python train.py --routed_scale=1.79 --balance_loss=0.00311 --balance_bias=false --tie_embeddings=false --beta1=0.9 --beta2=0.99
Below are experts of layer 6 (counted from 0) of a mixture-of-experts language model. Rows are named router (the router's row for the expert), gate (a neuron's input weights, with its number), up (a neuron's input weights, with its number) and show model dimensions 192-255. Each number is 128 + 24 x the weight over its row's rms, rounded and kept within 0 to 255.
After each expert's rows: "gets" lists some tokens that make up at least twice as much of what it gets as of all text. This comes from a sample of Wikipedia text that the model never trained on. Tokens count by the router's weight.

# expert 3
router [112 150  81 123 150 157 158 126 128  85 125 141  90 138 127 142 136  67  98 115 119 156 148 164 160 115 103  90 130 139 123 111 130 146 165 134 119 121 165 115 132 123 153  69 159 110 138  86 100 172 161 151  86 164 125 120 127 185 120 109 102 153 115 159]
gate5 [163 184 102 171  92 124 141 150 173 146 138 155 163 138  82 124 145 114 110 148 129 148 154 148 103 137 154 125 110 148 146 119 140 119 147 122 125 167 128 131 147 104 117 138  94 120 188 129 178  83 108 127 139 139 140 145 116 125 136 135 140 106 182 119]
up5 [127 141 132 104 126  96  94 107 145 150 122 178 118 128 141  90 129 134 125 149 110  89 136  81 134  98 126 131 117 137 130 123 180 161 151 142 190  83 127 136 147 123 125 131 166 103 113 118 150 164 126  81 124 106 103 163  99 139 108 112 129 134 116  82]
gets: "\n", "-", "|", ":", "===", "=="

# expert 4
router [139 131 118 108  84 144 150 130  83 101 132  95 140 148 123 128 142  53 105 131 112 118 126 114 146 151 137 107 147 105 151 141 108 128 114 126 151 118 105 159 148 107 153 166  78 128 107 113 165 113 136 147 133 151 107 115 145  90 139 159 140  74 117  90]
gate5 [120 147 165 117 122 151 134  99 134 124  71 120 172 133 116 160 154 144 118 110 140 128 101 152  76 175 121 136  91 153 171 102  91 129 121 143 147 118 101 127 116 119  77  97 145 130 122 113 127 154 137 124 182 114 105  78 148 143 112 143 113 127 146 137]
up5 [161 135 121 136 144  96 130  92  99 153  90 166 138 108 107 131 126 100 141 127 147  99 128  86 163  94 127 152 132 100 124 112 143 120 179 163 128 144  97  83 169 180 125 123 140 103 124 140 153 131 128 137 138 130 127  78 123 116 117  96 103 107 132 149]
gets: "ed", " on", " that", "ing", " was", " is"

# expert 11
router [159 141 119 154 176 145 112 145 125 138 122  82 117 141 104 104 126 173 164 139 114 167 104 138 172 136 131 123 129 139 121 143 126 148 140 153 133 113 137 128 105  86 146 109 142 115 115 130 130 123 135  99 120 142  76 138 124 135 126 136  94 183 146 141]
gate5 [ 85 129 121 137  92 133 122 113 129 147 125 156 157 126 120 124 156 105 136 102 100 141 127 127  96  98 176 133 148 160 140 146 129 182 121 133 141 121 164 153 102 110 143 139 119 124 151  86  96  90 146  46 118 128 149 122 135 139 137 165 123 157  99 134]
up5 [139 148 121 112 119 118 125 156 148 109 116 172 109  72  75 114 100 147 106 110 104  97 177 119 118 104  97 124 124 124 117 160 126 155 148  92 151 103 119 115 127 132  91 113 145  81 114 164 131 123 120 117 163 106 153 157 144 106 114 122 104 139 102 112]
gets: "\n", ".", "==", "|", "===", " =="

# expert 5
router [133 132 135 119 168 127 145 126 101 135 113  96 127 122 155  86 114 142 160 145 144 152 166 100 151 119  93 138 127 131  97 111 144 117 107 112 101 142 133 114 153 150 149 107 172 165 134 118 105 169 138 121 130 137 150  93  94 165 132 141 122 153 143 145]
gate5 [144 124 132 151  92 123 126 182 167 104 121 133 156 137 168 155 131 117 123 116 112  87 161 116  95  84 127 124 107 160 156 103 142 146 147 151 110 124  81 142 145 115 104 145 139 127 115 169 148 182 116 121 161 145 115  97 123 150 155 125 145 156 132 147]
up5 [128 178 139 139 107 174 120 150 154 158 126 139 132 171 119 121 110 141 164 112 102 124 171 109 151 157 149 114 118 163 141 129 148  78 132  98 172  94  76 116 164 111 151 116 112 118 130 154  81 145 166 155 124 102 130 141  72 144  97  82 105 131 152 129]
gets: " ", "1", "2", "0", "3", "4"

# expert 10
router [111 100 120 159  66 147 133 135 122 110 105 123 109 133  99 127 102  92  73 138 117  80 114  79 121 154  91 107 145 178 123 165 127 114 156 132 134 123 104 161 150 112  94 146 108 142 124 137  98  94  85 142  97 118 141 156 111 135 130  81 128  91 179 132]
gate5 [118 119 140  98 119 143 139 122 174 166 149 180 151  96  86 149 110 150 119 130 158 133 132 129 112 158 114 130 118 127 145 100 137 102  92 119 110 105  80 151  94 157  66 145 114 165 121 136 144 137 156 112 125 146 130 135 119 130 109 137 157 144 120  58]
up5 [123 125 104 132 112 124 139 146 129 114 115 156 102 109 125 126 132 116 164 150 124 133 144 105 134  96 114  90 142 122 192 157 144 171 135 110 127 154  89 146 128 138 118 143 132 117 143 106 148  88 119 156 118  92 132 140 119 104 149 139 147 104 111 119]
gets: " the", " The", " by", " a", " with", " of"

# expert 13
router [148 106 142 159 181 109 104 145 156 107  98 155 128 146 115  94 141 188  59  90 140 165 139 143 115 114 128 178 143 179 138 125  81 150 131 131 126 131 167 148 150 141 154 107 153 138 120 133 145 157 168 137 133 139 100 136 164 169 128  89 105 162 153 152]
gate2 [147 127  97 123 177 109  89 180 149 154 103 119 146 172 135 116 114 128 137 173 135 162  99 154 167 128 130 158 127 148 178 109 141 163 108 126 150 134 142 125 132 140 136 159 107 106 130 132 119 114 110 154  93 129 168 137 140 132 138 151  91 145 103 158]
up2 [111 140 105 130 108 150 103 106 103 128 125 157 125 120 145 111 113 110 158 131  78 129 111 151 183 145 134 136 104 121 139 151 109 123 130 130 160 126 113 134 109 167  96 133 140 157 133  58 115 130 111 127 131 133 115  94 126 149 150 134 137 112 112 168]
gets: " |", " ", ";", "|", "%", "·"

# expert 9
router [109 156  88 124 118 142 124 122 129 117 122 177 114 112 117 147 127 159 144 116 111 105 127 100 134 129 169 108  95 145 143 102 154 130 149 139 108 140  91 116 106  91 156 157  98 160 113 111 168  92 143 128 148  98  95 135 159 146 130 153 125  87 111 133]
gate5 [191 156 106 111 147 123 107 137 103 123 118 145 155 129 152  79 135 132 107 133 127 102 141 113 137 141 125 129 110 111 103 137 130 138 151 173 110 119 152 123 138 132 117 115 110 125 120 107 139 128 129  95 113 139 123 158 170 125 107 155 157 128 125 124]
up5 [123  88 139 128 109 125 110 127 136  94 138 166 142 149 112 150 112 109 156 144 112 128 148 119 124  65 126 127 127 126 151 144 156  93  93 115 121 112 153 147 128 125 130 111 129 132 143 133  76 196 124 111 157 145 119 124 108 131 108 106  97 103  90 108]
gets: "s", "ation", "es", "ers", "ing", " film"

# expert 7
router [144 139 134 154 141 110 148 137 172 152 120 110 128 130 125  97 160 164 184 122 138 156 133 146 157 116 139 123 105 167 124 147 152 116 167 114  81 153  84 135 124 190 155 141 146 114 131 141 104 137 162 171  91 148 115 150 178 153 136 143 128 127 126 143]
gate5 [110 103  99 153 163 133 134 153 138 107 115 123  77 132 112  86 110 146 188 121 143 124 159 115 108 143  94 178 158 145 123 124 125 155 100 157 138 123 129 144 138 122  94 172 117 123 110 125 156 114  97 111 139 142 120  79 147 140 155 156 171  63 135 127]
up5 [162 105 129 151 160 138 159 140 103 109  94 195 125 122 127 164 144 139 135 112 127 140 104 165 131 136 135 140 130 151 152 131 119 168 201 102 160 133 110 106 131 138 123  89 137 129 138 113 141 156 115 100  83 110 129 117 101 168 105 129 110 134 101 133]
gets: ".", ",", "°", ")", "″", "="

# expert 2
router [ 94 121 115 114 103  99 162 123  95 123 147 155 103 141 125 156 132 149 120 161 125  97 158 138 114  95 113  90 117 176 151  86 117 141 121 119 137 121 130 115 141 144 113 125  98 130 103 154  94 110  69 130  91  98 133 120 116 131 131 132 129 123 144 112]
gate5 [112  98 129 113 137 116 119 139 107 101 122 105 164  91 118  87 120 117 128 149  65 161 134  84  87 126 112 133 119 131 166 103 116 153  84 148 130 113 120 140 164 135  94 130  83  53  98 145  93 155 108 127 114 150 117 133 193 157 144 120 126 159 123  95]
up5 [127 147 146 104 151  94 123 151 117 103 100 163 121  98  75 140 147 117 131 156  39 114 158 104  99 115  88  99 151 108 133 137 117 131 170 118 166 181 149 129 123 149 149 164 106  85 100 145 104 107 126 108 151 144 173 145 113 114 102  89  94 120 113 141]
gets: " and", ",", " of", "'", " or", " for"

# expert 14
router [103 107 150 113 127 149 132 142 120 113 124 173 109 115 147 117 171  85 113 148 137  71 117  93 132 131 124 131 135 103 135 150 217 119 129 126 102 128  76 106 115 145 121 178 153 128 131 130 145 120 119 101  92 104 101 117 101 127 120 116 141 156 135 120]
gate5 [125 111 123 144 100 133 135 155 107 112 133 113 158 121 132 106 139 114 111 128 118 132  99  99 106 194 116 119 104 170 143  99 120 126  83 150 153 110 143 153  94 112 137 161  86 122 153 121 138 172 174 137 120 153 116 121 143 150 160 162 113 127 172 150]
up5 [152 105 116 124 147 141 104 113 135 110 148 153 120 150 123 126 170 119 134 152 107 134 153 126 124  90 134 171 135 122 118 158 128 128 131 121 129  70  84 134 129 133 149 112 152 134 103  92 139 105 140 157 162 156  86 190  86 127  98 100 112 134 116 147]
gets: " a", "0", ",", "2", "5", "9"

# expert 12
router [133 113 115 134 136 168 110 141 115 135 143 107 103 116 181 110 148 114 125 178 106 118 140 102 145 153 122  98 119  97 129 122 116 128 133 104 152 123 140 169 156 116 132 134 149 110 114 123 158 142 145 148 102 123 122 115 130 130 122 143 156 116 104 101]
gate5 [146 122 119 154 139 110 153 156 127 119 100 107 113 128 122 124 131 120 132  95 151 138 106 149  87 169 147  96 158 132 123 129 102 144 107 125 129 163 143 137  99 158 103 146 106 147 119 119 132 135 105 122 131  76 167 156 117 101 111 130 133 162 117 129]
up5 [107 112 140 141 118 135 140 136 144 179 129 168 106 128 115 136 121 139 135 143 143 124 129 105  98 142 156 123 152 154 131 122 137 131 124 115 150  98 110 134  84 139 149 163 130 138  95  79 123 116  97 138 148  73 154 154 115  79 135 136  79 176  93 114]
gets: " ", " to", " was", "–", " is", " were"

# expert 15
router [123 125 135 152  98 121 105 149 116 113 105 105 114 147  97 117 138 115 123 158 142 108 118 120 129 147 131  81 123  76 187 158 129 123 122 137 152 137 122 202 183  92 116 111 112 100 110  95 119 108  95 120  89 111 120  99 155 100 106 136 110 130 119 153]
gate2 [106  96 131  83 119 127 115  95 106 127 133 134 127 124 175 127 163 144 140 136  81 152 131  98 146 136  96 183  97 149  97 106 101 137 136 110 146 137 107 110  98 130 139 118 133 163 157 158 144 122 120 130  87 144 126 117  78 108 162 128 106 146 132 103]
up2 [117 113 130 177 160  83 128 132 122 136 163 147 107  90 106 137 120 163 154  99 113 116 134 129 109 137  96 143 122 155 153 166 115 139 140 115  83 114 134 128 142 168 156 121 155 200 132 129 118 152  74 184 144  83 103  73 125 116 142 121 138 151 113 136]
gets: " in", " the", " of", " as", " at", " for"

# expert 0
router [136 134 139 110 159 109 128 112 135 131 102 137 153 112 166 107  83 138 179  71 161 174 162 118 115 161 129 146 193 139 140 151 142 143 129 160 118 145 115 118 139 168 138 115 163 146 130 146 115 124 105 115 138 108 140 141 117 113 136 131 110 170  97 126]
gate5 [151 148 101 169 128  95 144 130 116  96  91 150 152 147 161  90 152 123 131 138  72  81 155 152 156 129 136 104 160 164 137  89 121 112 121 143 108 129 122 110 182 120 131 144 127 127 112 165 140 118 123  99 124 136 158 120 110 171  94 118 128  80 134 143]
up5 [ 68 100 148  97 127 168 122 114 159 170 151 175 111  72  91 185 170 139 163 130 124  73 118  91 114 129 117  87 148 116 176 114  97 130 145 149 191 145 128 137 128 163 160 154 126 133 175 148 112 144 131 153 161 162  93 189 116  96 174 135 157 127 113 131]
gets: "0", " (", "1", "9", "2", "5"